Below are experts of layer 6 (counted from 0) of a mixture-of-experts language model. Rows are named router (the router's row for the expert), gate (a neuron's input weights, with its number), up (a neuron's input weights, with its number) and show model dimensions 0-127. Each number is 128 + 32 x the weight over its row's rms, rounded and kept within 0 to 255. Numbers have three digits each.
After each expert's rows: "comes after" lists some tokens at least twice as common just before its tokens as in all text. This comes from a sample of Wikipedia text that the model never trained on. Tokens count by the router's weight.

# expert 73
router:164140104175180053102156068098194172151176150168140168102187165148149154118125162116146176157078103073203110098121102184103122140116108174159092165102153154133119147103171093120132146075143121173117122143083107136164140127107059154121103121155130092107097087178182141173130143115126141115119106081144122152113140129119117126109130098099143175136101169141154171125094204121188145178148
gate0:093116100124100072165147152032153107128084100122140150062189099135117113127140138107135177142049120152161153151162113135155111095111139110176175104067069154092113148140179089083145102120170159109174135163116087122128110098143135087140100140132099151138153136143167148155183164117161190091121077101166059129102125136172142136173086069155066088130175134143152145117116173115124119112116
up0:144043125161100147189155131151092118095099208174069112186175144129159094087078072141130145119167116151136204099118156107164112147121104092138151164125156124128120101098136103151119144121119178123104106114128134107113052118185092142100118117187113160111126137072167120106122112164122136125089080114134088112135111148181135126171147115165098125063121090125143157125204110090099141095204
gate1:166128116142130082113137104158124132141146168118159122108077158146141181101123147194105142152130094072126059144124110179114149154107143191130123086064119083135159081128079135125079164103173129117197136096089152115132151170109135123104086161107103158119056135146087114184089115163116138057100141098161142160119105159134106130038063128136165128137038144092114107098075118118138127127112
up1:207105090136134166094193095145131110064094146127186070130105159102133167152138116131115141150122155112151114185171170201101159121145155140166082072104132136085092151147167125177109108085091134108164115098135132082077151181098159125118105133112147125127102121088115114154137128144137125095140132098150187161126088117134140128011101160090129072099108170114081110133065147140134117161175
comes after: " w", " st", " b", " in", " go", " ch"

# expert 10
router:127174110163216082088123103102162183148174148144197143079148177130114176117178145167153198174117137056188090128103096181122140102130115137157105141136138105193148103186107094088086114091153153145102114146085118134130100176136101177132105113155098139095111135142181161144099133138144135124122108108114154160104094125132151163116134083086181104093117177137158169088109104125188173128146
gate0:099118138162149163188130151146079111142150058165060115086140112116123203104119130164070132120148131120127071065221129097115132110105089151103057165170142165171115157135118148140124143141147145099084096113132114141125175150098108191146094141067142168075113115142154147079122115134117124123170118140156109093101110112080155099113166114119193146129116040114155161105154142116071099137160
up0:125109110095186144177121134114145106138127137094110121147095153100134102115140131189140188103189045112098172112121124141175163129127167090125141128092137117095122158135150138077109127137118146120166109113052127101116113155218161193128154080122116102172139132128176142090203169111132111138162131195114146109116166116149103203201118134134098117090135185148118153131101064149207126133111
gate1:149152138139180088070150125165163167152176172139169116134178063104147189100097155116122158143167184202142190101091054147144127098162088094100159134122149125121146067128140110172060142073084144141155129115160123164133158192141122123122102116113111135124111091079145114126146178125135097115115108124166140158157107136140094170196166118202093125119134119151131204124065129131119126121112
up1:117114156180143112193088153134083109131125184126130116139069151131104126123125118199149172100167091080114068094156134083117074150164121137148165139163122107049165182108118141091166152129149148128151157101139169152135126096157163173147098121173112117078105122107113122117020128143178170107104096069068082153118177093191111151095158095106131125157149121154166105113170146151145138134127
comes after: " for", " to", " his", " a", " the", " se"

# expert 83
router:166163128108159114068089091069147159145153147157167131088141179152111148088166170147154138181078143104149106090075062142076156070124106170146122123065135109183163136168124110076139171096159125120177167176085160170144134179146126136156124111178144144136090110176147135182130115130165175130121060125077148154094107074111089154110113132100138188126095131170169115115135133112169141152134
gate0:198160139136090120161102090130162089055162171115093144165172203108133135142167151063116091150188158080126140124113164148123176066115143116105075120152149101158159181100111117137128134101114167110180185161086170169131114164137147143187085169143116123133121125132115138153067113154109127132133172127163096179091151096170186114112138133138114107077158173149168145134136099128130155049152
up0:078101164145152075132080175108117160153115169144132200060100123132149108140129093168119142146174125122151119123117105138159093099161095146149199137128145092126157085127157132167108097100154198139113109130066124083165142131140100145066088153123134115101144142106066214086080155093147036139100106115102112093124164091084075145131144127127150117095166120116118133084130151077062124159158
gate1:143197121079154124162050106126150104115119139172120083127105112146144082083175118090093093186087140188128135125101124082031101172136174097109059145144148164101091130129143167156156138130110093156127132142107105094142097159132117125166136144114129159072093099214097141065141128150089084119076169129137112121125118097186132098130162148102200141117140171143089107162136124111121074127113
up1:141161154142089162112143153120136073203162088088134119113135110138156149176113160154123129171142132105150163166132140147151056143138096134112140119119140086072157152142129152098158138127099136137139175174158181120138170107090180095081146111126139076153204083133207118188110130165111205145083087134134193126069139166145169129141125120182101093176155072125167105104102163088102110135111
comes after: ".\n\n", " |\n\n", "\n\n", "|", "See", "=="

# expert 154
router:121131077179153107078089129155186138170169142179185122107191122167161130124154146143142179208124131100130125103082039149120168054188072159130110113128168105150123098135136105106110146130148129151156188138124160165163109130164130113172130095191111089098119095166148146161124169144133139105124078142112128153116139075089109155083167097127147176098094170155170138087112127106136173138165
gate0:130118116182185136125094100119145129161134174177142179058069129138096086134094071157148109095095133106149089091148060162133134059163160091170127104139089091092138100161077146131107156147113104110159100108101119136113110124081097172131102155165132122122173094121128184094098152168099098152088143109138122087106117176088100104104169118167147193112140095117207142130079087191118112141175
up0:159120112097154095142163139105141107126146119024111126091126136152178134111063140094118178087098111164142088141117181082151111255122084150131138162166186175133133132142128131106092130149124178176097117137130139122140133168173088165090157129077113089194104122108145112174132129129149128094128137106126161172116143130132125132191099142113127153112109170138105190128152180098131138198109
gate1:115118145195097145152160137172193129151117142156163130120161106129134133139151103137134140116112164048145173116128128135100165160121116169132091143104161159156155116128044151081086154125111159082111143103138119163109156163132142139041169087096170156068130171050131141103136139101095054169098157086097172181138133114093120182080165181115098184113093126136108132160175163150149136122158
up1:144113146108116119142132112108098129133134154072059142120100150105145111130113156124108061146137124185137123099144182126118090124138145156128127129142153132094137101145164069133177095125165141118103179158162129115074088136137135130132079144128091077202129076159153106141123066175158185101144115158125101147099135209156143049101060055127124052057114124161142085117131102071167096143102
comes after: ".", "3", "4", "0", "1", "5"

# expert 152
router:156139111149129107136154089099151188195106171141178107116199153164177138093148144141134139130115131123203116116100086190094149129123058111109103159120117093156133113112162120078107111118124134174132145186102169123168081167122085161175114147174091084104107077183173170135101169149134172148165112121085124147103126075102109182146144096122136143081046099160169174095113135127131151158154
gate0:142104149149164087155146071100100089141104175166122139126136102136091104111092139139172233135145044100191117131155133116162144112156123145190204133086134166138174175123075128139147104164113159130097147161128096122105148111087129179134139139123115053136167152124186151109145122138121201134135117090108147140120134063089081196138118159130119155173140085156106142140105083143185165140135
up0:159137144110148095173141143163094136110140138104128133158148083132150146153124148130140207137187089147131156138138097116130058085169139138102146142115123142132153131103056137100097126131115145138116067201152190196161114154173149181093101151123115106095159102090121125125161057099159077090119080131097110170113157122108133096144167157183089073149164083190076187121176124128175096094123
gate1:106136140161156125117130152131147097131177176174091128097155190180155129131161177171153100138069113078129174079166146173102131132156083123131141133127126137132157103126128068175181116169179114151095122169150151088171111111149152127170106122138073065087097097168107083103093152112095159134096080179101147143140135158189142127099159092179089127077111115162134055147187143093135126066143
up1:141104082175106062097112147125138068137117123154110116119131127163116104142134122124119131093113150191171185105132156094155192142114078103094133133118121084116108185145135124108126141131100107169077117090163124121129071173127127108084193127121090130123158166061101104097158173071141142125137124148199192034142068171145112101153158140151132138043076154117141099114108138168093101103102
comes after: "9", " s", "1", "8", " S", "7"

# expert 104
router:151142068180160102109125132095121155131160162171183150095183114166163144092194147180115223157095084111178089118095071129101175040089162140104112149114174090154194109155113101125075133094169149156120149195057173155130151138133133112139105108147151143135122142137139145138069153166138130123114083112132096170096133132115072114099129100100156132127117161161155154111107088108114137139140
gate0:113167157174131144058142125116148139098179168110154107076118142091095125092132164188110124132180111050069160125118129110134156091130076122117112188145183147193174141101100116119092086145109145144120155096137109199147134121136185123089100095131120120130130138123106104107138142114110092187155118099144178194112085179148108156136173105137163111170174071124138134146105046110195163111104
up0:116102150094107137198105126145143129119134175121137160168110088135127108106125164141122104129121137185158122067070147165119123080148122097104127103117083063122106140127179108083161056123123148098133149065171121180053125136063097157046106130154159110120143094099060115098153153123143165078122120154099064154129156111148119081103109143098115075161137090159145108087193134168067127140122
gate1:122140138139156083092101179129176186065149136211169082129108146135166110159151166092128163197100155161085177106118105116174120172110120212138140133117159085150076127126088127131139093129131108142164123138090062157142140107144120147201110124120138166133090171136074154121132092134139123151156096097123187128106172112073160125111186139105141161088078138125130083099096154097095167119184
up1:131177137067141097106120172145104076150122114158118192116133141084106101070179133106172211078049129070125112094121094144100173157123128050120134130127152115148138177107152152118131138073096136149105164154119114096068122145170103077183088124128033082150108132123155125121138120168146108135158172098121076154146072116167109121104153069125160109179164144124130141127146159132147107108131
comes after: " |", " ", ",", " (", " N", " $"

# expert 102
router:153175100160146063113117103120168194140144108140160113087182138159160158132140180149113151170140122094150143102091093156112176093167117149115131139083152116177119117149142094069088159131152154155164154149101161157170117159160139154140087138140082113118095133125113138164100191160171140122130087119068146162081145088116120190069119055116116149138091167165197150123082163068139186157165
gate0:112097179155091082097116076114141148122171143138107114143117132074162140119171172105122129077099121117103166109170169134148128141125071121143109149151097144188102122162152116224152153130151114143095146116107127126200154137186139131143162038191105080117102155126169144151152058189106127110134139100113203121069194126105117119171146124106146104117120141099206138100133106167123117111088
up0:096141170116174117139144084111130143096137102090093148136162092040138174102140171134138121106171162110123146122186076126133166139118072092086110152142110111141101108112201159178120176121093094092089092134130161120131172170161119109180126053160165206115115112102136126106138074179120092077130126136150138152137166122105150154211151099111100153131153112116131221170167123105103112129110
gate1:102064113141104077058080172145105112142139169114169125115172106162116141157138104187157132178161136140114146095113079132165125093106109145123164108161118085159122089091126096168132119181158080113152163082105064155184141183069129117139146186142108149152145116139133147087083101176131171124119043130132139099116194133171121132126128126151103109069119144155132104051157136142129138055093
up1:091076113166081154087084165182098080136126091045155136114200123118072104134141143121147120158144166116113149132081137145122095124130097131111153131136053103151079125104127135060112116149127073109210160135107103157121083131066172135131121170062134143167162055177085143099073103116094125119151082124144101107112125114111158114064103102165084123102121117125138131085152155132086095108128
comes after: "1", "2", " ", "–", "0", "3"

# expert 113
router:141135119145163128123131116131139187173206119180176137117159166165192160101140137196082169148104092104178115124098118157108124087172106163119116167090142107112171079104130106115111104083143117115131138103100144190144139170192052150154072131174083145063149115171145122128097153168136142124109129115048120167124140119068060144104117127144155144139116145173184176115126112095158154150107
gate0:096188124110151083152114158115185181125142133120167151143157056168113150170182183124175164124140118130171123145151110137081174162145102150121155128108131101131084079135083127082175170146131086139121093097094128150186067203077102115136098186135124106134124097108178125131126147166122104141083089144100206135096135135114085092151121115123156150116115147065111048172167108117178139125136
up0:120128128172174128152117107148158167128114126044103119055139133134098166129103139147199149118116155129114146136123169131124096124176100131081170133120103102122136128211131115068073151124088100119136150123103077062118149040078170163153065079112168131137100092161127173179140161100063150087105128142118092108098153136168152101105100130110181123104133139112140150138126103163194191132112
gate1:133111134146099104188166112206112125082144191114186131146161087150195186123151106153122163118091101133124129154109098126108097154128076173181095116077154108092072094061154112076121083171185128146140083128135155095088130194094078142154179127140090117098142116119132152126116120179173206128169123161120064132164105104108144125115151110130120114107121176096147142128139102139142169077130
up1:086098143131106136138095158128130176051137092097171115115135180119132128110114080145156130094153111136102103108098107128171105132051046079155119112097091127141156122099113078085184063140091086162154097105148195095120132142041060074184093110129076124122165112119134102155108133117128149101114102108105090116187198138089105117138136134129160084101129118119121125144103133146086187163112
comes after: " R", " N", " O", " E", " D", " V"

# expert 106
router:144095141157196106128128123121171147133117179163144123104205149184158182121174168121067143167111124114131108135100057131095131074199098154095136117130133126136126077148150080079108162129176163203131154171082187154104106139172127125106098104159105096137150093127145143180098131131198171136101149111095111177137143095132110156109155124096188156072135144127185178106094157104137120147141
gate0:170149051134138163118168118140181162134132133167123130108115143180155171178101075089113138119126117186160160113165082168146151102156121186139156116158139124146147119111133123104253118119103104158148041178075183131122102153129110089141135148176128130166162086136139176126099100143130161136094135096102115140147136103149091138148128110158127124127140071117161179146043080138148092170094
up0:168096157108110150184142174128160103194146107096176097134129162137122092154159126152122155128132160130172166113121123170207135109126164106109191171100150119126149167089135161103138134094095169154123138097109164109143101057179104145091142141166108062131170138154089109161133127080126180127110133128161147144145131098125154089135142147155091114048170063144158173213157146178066176133120
gate1:163155124149133152123084068127126159093103174141128146145183152150123237159126178103101101135099135079134123128118141139156110091179150160133135171130091136183173105113130113175106149106141170110167108218102152107129119162059108105176104195073122069133185118118125156152168096168143112123058156139123165064148134132144089170113109143074186154115123135137149142154109135085143145146134
up1:153105149148105128147087096133118109165138145147125124110119165121129108108139116179121129134074097126128130090140153181108101171088075067161086120151141149170091145129130066108165040111162090171068052115163124137134149146155086163176069124106158111121106080171146137178124188145049153096114129110171114088125108115125129181109090162119134122160085149054132124084136193170169139119121
comes after: " L", " ", " T", "T", "L", "S"

# expert 65
router:164143084180157074089147105168193148139164136187131139084128133134167177129182113168095153168100089114152106090072064191112136112134109128128143168091100113150165123150151104103130103078144172199132145135112148151128145148129110135112128091136090158120096074171172153192108129141100134112153100100124160198095141123124094172111124118075117144118127169198157191137085151092178119160173
gate0:154150201106155112073103050139136114117177138149062117060151132060163159090120111174079167082101139130164114065134098143098113124134118182078081140142109127129163175147091077128161172153124108092072106111139126192129186196150104126123156095124087148084152139179176137133118115111119137091166132061109157131112125104142143077136138114070135139166131095146132155137148133138136136073127
up0:137071085095188108148128098140130127102157106182113171147150144125093104115131183150180086132105115163066103106169169125105156170112196113136097095118132084094109114166135191131068135114155156108184156110141173148107089119164170117202146116075113146118103188115115100093075117155161149092111093155169091097142116070097140177117177074101155179145128193125115101117133141094118120162128
gate1:140099064104133164112094148152109132153116148156170117068133106136182137154147100105119151121123072104075127154146104121167112149122174163143083102187146119174137133090155079158138063100187078175137129167117157085132152165098151088138123079033079156129072113104104132105111118102132144089152027130184128107107145108096194129149159174098105130165175134144170123118122107122147127102152
up1:091203163148154154146148115119102113168134132087078101095110121154125134146140131150127077089091116166137069119152074071105123091133147147090069169206119146106151120175161046125118146140088139161083156122127060132092112096131083130155110102148147069116085125101140096121117163116131150208133145141126130171143137158084086097185093128114135151132150119157097142148202170131114059135176
comes after: "2", " W", "1", " w", " Sw", "W"

# expert 117
router:107142103154175091121114101087167177136131158144129126066184204183125125134152148160112156124119077073168099086116123179128119104138117155185149171107168076146199075168155117113136150127126158165168139141110154177135115130161119154129096117143120104064171092143189150135087156149139160112122123095130128147136152087065093178128145100088151165110109150178160178098053166122145114177158
gate0:138146111141126192095147099167169103131160077134157151106122114111154137092152123129044090149115144099076099172143089124171122145116132127116083128103078196156165208075213086053068142105108163122089129140105116159086108146106136115140086072077158093117122090121125074150088131066155078090088159130131160118161142113165106091120154103092135100151133149154110132159139100127150103121088
up0:129119168134111051139104085088105166083101176071122143149125158098134132130108108059151142125141143201110108163168135097092068150184130137131134090180099168130102165081098086137133119128115146136109083097085093171096174117140082146127101141132134102131115180112128136116133103140069044125156124163150108099085173074086119090146111166113154178123169155109110192104181114142142127201134
gate1:149148144185141086070131111134152163085128132151120108124152149086110168099165129109161178156133156143150112202138116108164081163181124160119084126149045138087151129137097131082131137090139132134148071165134129163115099159141084184095098109141110154134084103194157176123141136102081154100142063179118171130140161141103117095120187154106133112085083157104136175100148052156141123200175
up1:065113163161124088151081148093097174157119134087131124114093165077120117114128092092124177107149097153119104175181129152137043165138155128127136111154075077085113181142098092121143148121100138125157082108056062153114171103146148093089070152150166129137171176125137136110102127091084140164123117162151129082112102134091077101153133169140133128088144058082108109144165064115132099183097
comes after: ")", " ", "\"", " —", "%", "0"

# expert 137
router:161170142155143106088133100134155181138192179158141153109145133144128103093176130153068140165118112126168141113092086113101155078175083157091098150155141098194189111130149140115111190108121118101142134146100124158147158161131100146142117112143098123122114071136205112171083132190196151086138108135069094170117145108103076134120130088066103113085132112154144209096087154075141140139171
gate0:095132100135094085093177117108116152137099116123135152116145136065139087115129125161146185144123140082104122047153121180147127094108092059122155147139161107121187148138114154114117151132192160127075099114168088125117164149116126178138135069166061103097149147096081122034092077130195105107143147148163083136117143177165179100163091139108087119077134107107128119083158092074133138160113
up0:131176153154192103103112194148139096118113099127128113178125171130060178094110129127136128149113088120116127145098103125189165068107144121112117199159183114104163117176107152143103117145142138118103122096155179119145097098153129131142170135142111161074129092173166142115188096082174122140155146151106092210125122114160140092165105130084147074070142140117200123126089143082055155081166
gate1:152122180159131070101107116137201137127082127139130189121139164122108125117176137136184114111132123113157113140147111121105169114138096121128133106121186074093076126159215063050123188156165107091156160153129117160119120185096118132182158149139138074120081098192115127164190152185151141097109116100092174099106141148109135111100161055114181093100123154153130114076129137139104133132168
up1:093122145131112121124131217132110128095108123160091195195083109088100088109181146100173118105172170132153121135145134060103126133153096070099173161168082116152066147130126173136098171208098090076118139115184152130090171084106167090151128166109103125109109127167088092126163108159128099160137143162164142098146058154097129100094118092153141118096120097126144088097123120155077100119157
comes after: " M", " J", " K", "M", " I", " V"

# expert 52
router:176183102152176105130115096073162148159181170124165157149111158170155126156118139179139136161106108131161125134098090189130155115137077128130124134108165059196156129139178093157100094128171146182139184167097119161144133127142093122118064130155112142112142089156146141167078166158141190132109101124071151148081159095147105150101144112111126127133158146150139137119015108096143186173171
gate1:093129128143150122148121123147165113119178144161152150167181096147116109066162169175191121170124064127106144171105075177106114077129137109121120204161164124164122065163150108107168158082161176140129122097098112219130065136169174128150137167171130051126137134132124181133157118166191122107115097132114106140127157148130120112152197135090177119089115092149152142153069132132155103133125
up1:115154177093112133116126176136087123155213161098164088163104165077144084135142091151116099152185151139115190163145191131157127143125125064103171135143091182144147171091102129190198103117125208107071116121164136190117169111108148094090106116107141135131189116114172146088172170155133121104105150154125128103151154143128124125132123086092093117082153087076118085125117116182117163104123
gate2:086097156100147134135155149134125182116099176143135091092142099170098171094153054160150087108183148154136110116132108135133104099139057133132131071077101122145167072146136108105083120084129135216094142169109073087139128203134072085074108081166104150086150114101103152116118155157109194085100126108116136169147149142159113131138115150158099147090039111140115127132135079109156092107114
up2:092047147148195130090120117104148178171158093157168086181147122166061150102154122107097054128132154109157108177137103148152117082157119112092112144109110124228139144112125147127095084132119141126087115159133088136147139137146110133174170073130143102046178158105149166113171135125169139114129150092181173161125159112198148095117140084150095083138106121111105108146120092176142183126135
comes after: " Gu", " ", " Ch", ",", " gu", " Man"

# expert 0
router:116136053169161092093121140123172164184183149157123155103159148148177149127160133184102121172083131101120121111111087153099155073154090140121113152123167119164128108139167115128072125115164162149152158138146125176149106150181093186188112133192092100116098132129186165154092170150122144080056096134088083131133152092090095172126130115080158180115064145157130170101111113134173143156167
gate0:122127136206127199118149153122102130157111159168104132148114137117162138138115188118139094105155145141119160141128166159209083132128167136154122117112100128088139112175149144085200140106141218146179150151165109135077126080065140092098137153117150072122191130153150126211090138113161147074103093112132079164150141143159105105082156153118166168168116165096147086143062103150120151150138
up0:116092109098099216119138155153174158141137161085096102137179098145154129150087105116148144153183169132127140153151168131083087055112128131142159144116103142138115118112160144066145131151126089126119150103143119121148089134185106156148134154115175043146154117081185163164071129096126130128128129123088100135125146161175108100155128154053117126066133119124174046103089055155184094093093
gate1:173146155168139057087142119074124168168128156205130148115123153120146100147204099138086103117092101138148114111091132155163092109031124093164140115104138096134157080141132203107139111162143131138130158114048146086144157081047088174156147138176129146172145076138110145131078135141146167147095147134097177124120130158126107167113125137129152098173142089140174075127105113164168150115152
up1:117144140095130079176174143122150159098130107035096152122135145170172129088179169132125131101104106162134067122104159083103158203173149173098100116154156131079135156093094109073123137146155111133118065158162155120133183130188105121092135117090135163097084170126151110193094183102097122155171103134157138176116170072097181105134142138118093175082130137133143170085132129116093140137174
comes after: "0", "1", "9", "2", "8", "7"

# expert 15
router:188189134157166087110094115079162172132150135147151111109129130135156179110180163151097198170088085124141074088130057152065119105155073179112100107059114108148136101119124122083120167096160151144130135135062185152156118128124128159159108126157107127139088123164156136174089150124192179121097082109113155189111121103123125163069190140088167145118111133177123124120103151117155147121163
gate1:142127068158148172128125117130124114145105123127114113146125133131140201169060125143075127134189157135127177170096122136125138119178100199152136118142076116095114101104106144066170142137093115137142114131212115183064135107094135179051065177075148132066163126121157121131122154101172136071163152126087142107129168128151159119128131130130164107100101133070199122106088140103162178106158
up1:104112112117091106125093113111133140140182149163159203128166191133155078127188150147132156137075176054134108118149143195134084099112150138137131063141174081185148110135161118161107140182197149166111111159072120135194139161103165099164147070123103076115150132103121162113166150152100167118137091112088113168106154094103111128115124069102105165070109166132173134134105097126146161155157
gate2:108184147132134135110140149090084089135108137088100127130148155132113163129153226119118055104101109133121109088167124136068159147164091147122095073057110155146110187143122102085119085153150110080082255121102123124173133159150134135108158123133125102176128113148180093133179124183095155109123121116136119098120161127172146103086083118085142112172123164114128092148158112118198146103107
up2:194132131146220046117124153100131146097067141153130108097121101153128143146145146129133125160172153122170091123100111210110137143101115106141088123079106171104110151191096070079091167086154171067095141140116075106157105123128079160102138104157124161112064150099122129129132126134155099168100097090130183105105168175119171145090094159096146110139204133140105112092146146138145177162123
comes after: " |", "|", ":", "-", " the", ";"

# expert 134
router:193151089151171116102110098087161160161183132153140143128172105144142124147160138148105166173064090072201128066088092167122161101124150124140103186052163076169154104132153116133091162122138120134183169135111140136170144129142109134121087113141135124087061132142154177129091132159103168144109143132129162154119120108107106172116122113126113155063080193157181170068108143059109148127118
gate0:110166054113154135093166128079172154154152117080134160117102185083179175104144162167108126145067136169162169085098141169144176137114078132135165140141156138140155088145144123090120120169125134109150099112141122126132136081135059055154163139105100141093059148097112098129160151176138190115152080186162194149163108143149105101161107076147102114116113156151128139090092097080099136071100
up0:198125142142150154130094070111123178174099136129138100091156099141127200146091107143150146117160066229115176105104123096182105138132122128147185152089155136088083052119098192121108145142154150167098173119063107124083136152126125139128119108096137182139093141164169172130089103108117116152148147105173118122162104173124147092112127163156104113067116146099148152120075198121146099156099
gate1:066099085169118111149097087099124088100152110130130069189121094096095119092124098112090183108129093127124166113111153190156134200104122064179141181103170190134192132081079089109168077144142117124105179126075174126082120114147151167139113135134153156131136128117116178092109106111139106115163073141101139168133101169122106052114138110124141160163103107135191147119187131140083098117122
up1:100100171151068175147085114093142112057209084164147073169133079171152186150063188145148068177122117148129170089131132134171063138117126142082131124088187075148113128108149142081094148183191141120097103167133077143149125098133149114120136128143125107101153135152113089120122141137124125117126127113142143128171131083171103156122103073125159136175152173112126118068116059147097118114111
comes after: " in", "2", " be", " m", " c", " n"

# expert 100
router:101190122091144116106118080104123165181139165112130159118151117146180107086151161183104118156102110122159136114126079105098140045172085167081104126151129080118174077147175108124132161102147131175146148124106173187161116132181117162159090086190138122085136074178166115142059197146160139050110109093115133146135177091113118141121170122108156147128080127160107155111097112095136117155164
gate0:139142074151134105134084161091102158148106148135134176114128151085110139170089184132158149137159086064110183167127151137131142119101115120129174146112163179171126132178084165103093160140174112058138107099128101114135107132092104160115117165163177076166112102106110151111052185134133119187146101130146115099071177174115084164093120148151135152092070198072114081064108107111121103110144
up0:090131135117146077191118052103127163152079107142100159103147136134153138126097109162109102120120126145055115087055143099134161172119137106155150133168155111128138102119114128091126109081119160058148028082108128158153152110155146137127124145119145190090098109110130110203127082134115093141165105124162135104076143077094126205104108144172114066161140110164094165113121095176106063151133
gate1:100224091144121138110166123067116137099155162085138086116147137127114149082115143058111104147102118107146156192104144160140112144059118126088113149109152020154136156125129173153142143113188096222181147120163151141073128122163125121103072119097076151162124098164113130112137145102100152100121060130099164108149153148115112127119122169164180166120142092126131122135163136096142081178100
up1:120177162083138132106089104050111133156157111076091160151118111188185123093165100152127068074117133112134111125184155123117124089118066184082144142180130148132139141124106140148211099141179147161101095099082145161177096133155121121128144084114182142148122150147137116106150181161076117053146166107156123131158086120179118104183176141174081141160119083091111110161151097147129131140101
comes after: ":", "a", "y", "-", "us", "ia"

# expert 48
router:136184094171184122087076096078145154142146168147172163047131121177158129107151135151125152150089088070162117139127061173106165087123108143159110166155175093162173133128154077124111157071164213195105114149070149148132099121155119156133105081156106112100133137121121159162075133140156154115133091095141150191131171093120130139130130147100154133122094159146156164119102138140176165177165
gate0:113128107205071089096140127169126117127149081140151103101149120109116114110088110117153124144090079086095130142156150164140143099145093125152145137114069120111122108147167167204126098106138128136081128085139080092140147108065124217179156143100052074094117096107113216106140083150121142135125114143140104116144066135133137104171116124169079208116094158159155170109091135140190124163145
up0:133108178125189177101098131106132124129167105144111175130140133114117192135140129139144139152203164170145048117128089081132110131091178184126122136162135099103191074141105025144132185120111105127153118161162084163188164147117099158102081126114167148137114128075106104129132079124124124107109143125114166153081134188170115130135131099129149070089179109160127099142184082108155186135142
gate1:139138115096119101130049084123119127153097157146118113156131160104094105151093159143135099134130089228139171091132167088142125155161120139156161098101102121062084045157113053100117135115093190126121112087152088207110086127134134178113112110094098117089164137122189143114072160092113172088119101136117131083098075097102151114118146127114106109106124133147108100073054133133101108138174
up1:133176155133117116104232108121198127135157141130121115104151120186170137111157105163068164124127153059128113090090139171132133117118103115102151203144098171183166165111157166120076134158127074076092103141077135091184113140102086212149161182086118160137148074136095091132154154170162102116143131105107120092134176144155095163160125122118090140136122181129152137118139150147164118129083
comes after: " |", ",", ";", ":", "|", " ("

# expert 31
router:135141142138161095096085103082155169191140156150151133101158170134167160099151218185089135169079096073127069099110104137141179122132103142148128132123187111112168126189157098109104144117158157146136180114121177143136096177141126176107132095164103099117122111162134134186119154137165172124085085079062194136119173099070095132090139099112150123106110137178137133103085140081162118154169
gate0:111073116088123176125174126128147108171089119111096133132103148151177173150101148229130163128171066164112127105110147131126098112141171072189125146094103128124201122162109121107139150135101228169065163153154119113132171107142119156077121143133164111131178136145148093099114128153190147131193135113118097106128126155126098058122119113119206174140147134144089149115100111174161097145092
up0:134079130163137117118130133172136156103166098161123082135100104149086118139133169158123119164088156108111175117117126110102218151109098148134115110165168112120142199149127155092093123139164132078051126149111154108136139127098171178161185127106124175113157130156060091156192096124111172170077101146117179153164144158120216144123135065145109155115122104124161078092152197091119147144075
gate1:115102103113126165146124129115123120058101159161163147103124110195067118117104098132076142072111079156135140128106093159076150082153186123126108110095110087130133198124110134105096104100149179119164138182180094138128144140146125177137167168107167058120107127128161099107173167143105105157096070207142106124148096130123096140141141177127098131130105109115167093215152081208145144114089
up1:139147106106140131121116152090089121167162169149167187129131131196123167091159117159129129126142081174144137122103101112142122106119141149111121071122105133083144123125113087108148113152151174136125122114109182139137120135166096137092132170082126047117086125125111068145117208163165147129090097116051117169186059103134095081110186138174137174148075111035134147141159083142122159164072
comes after: " |\n", "\n", ")", "|---|\n", "\n\n", " Party"

# expert 59
router:133156104151216119076097073101151138141182120169121118128176173147152167118115126149090175156122121096136118091124082111088145051174122142140111148114145116118150062121166124133096224091155142133150132120108102177129127137132086183130089099140120097151091105163172122144047138165167127131089119136080127182133168163089079135119141110073157183162145133144178176145078135101116144157143
gate0:131139152177184108175105141132064152189106118162121170113140182190114098069115125149074149121133198121091160104111112079130115064146096109109175098182137064137140112098186134109102137130119120213144158166094157132125125207129139143208066125142103063130132072072149105107167109133142131143147111172107157146159122121132116140125144173124101121135093094137148113134088132112152101155155
up0:086157175087111179203176175120128115127120114190135131132106132144146186092140099101129120120171146088082126124105134125186113095123138064180126066130132161117162051116136139171141130134122121110117154171151065125094123136101120120182066117135060075116147149117149118105108146141172117196078214156094125105132129168127114139085122111170075178152149106132145142157080141159089091149145
gate1:092139082131116110102067101165121099109118078197100150174153105149186133098151156133087141116144120132152136151085124120193133057133161135121126170031126122123245088154115068153123115150171099088135113142084159154141109153214161138150118123154131107100150080142102108142115114107090117153091125162132090105117118142163192113103091153156126113098173143138184122104152168157116114101133
up1:199135101107184155095156171138141131129143132071162065108133157118073124122108112140165139129073122113199162098175133158093098167101144140147106149163118096139108122137108169109143091101163143157121154159122179133124130177076178129147157149171063125114092121174183194118202120074067115127175149103143145130160136110089101157131115114113158143103084129144106128145070130098177200177105
comes after: " G", " B", "G", " H", " g", " J"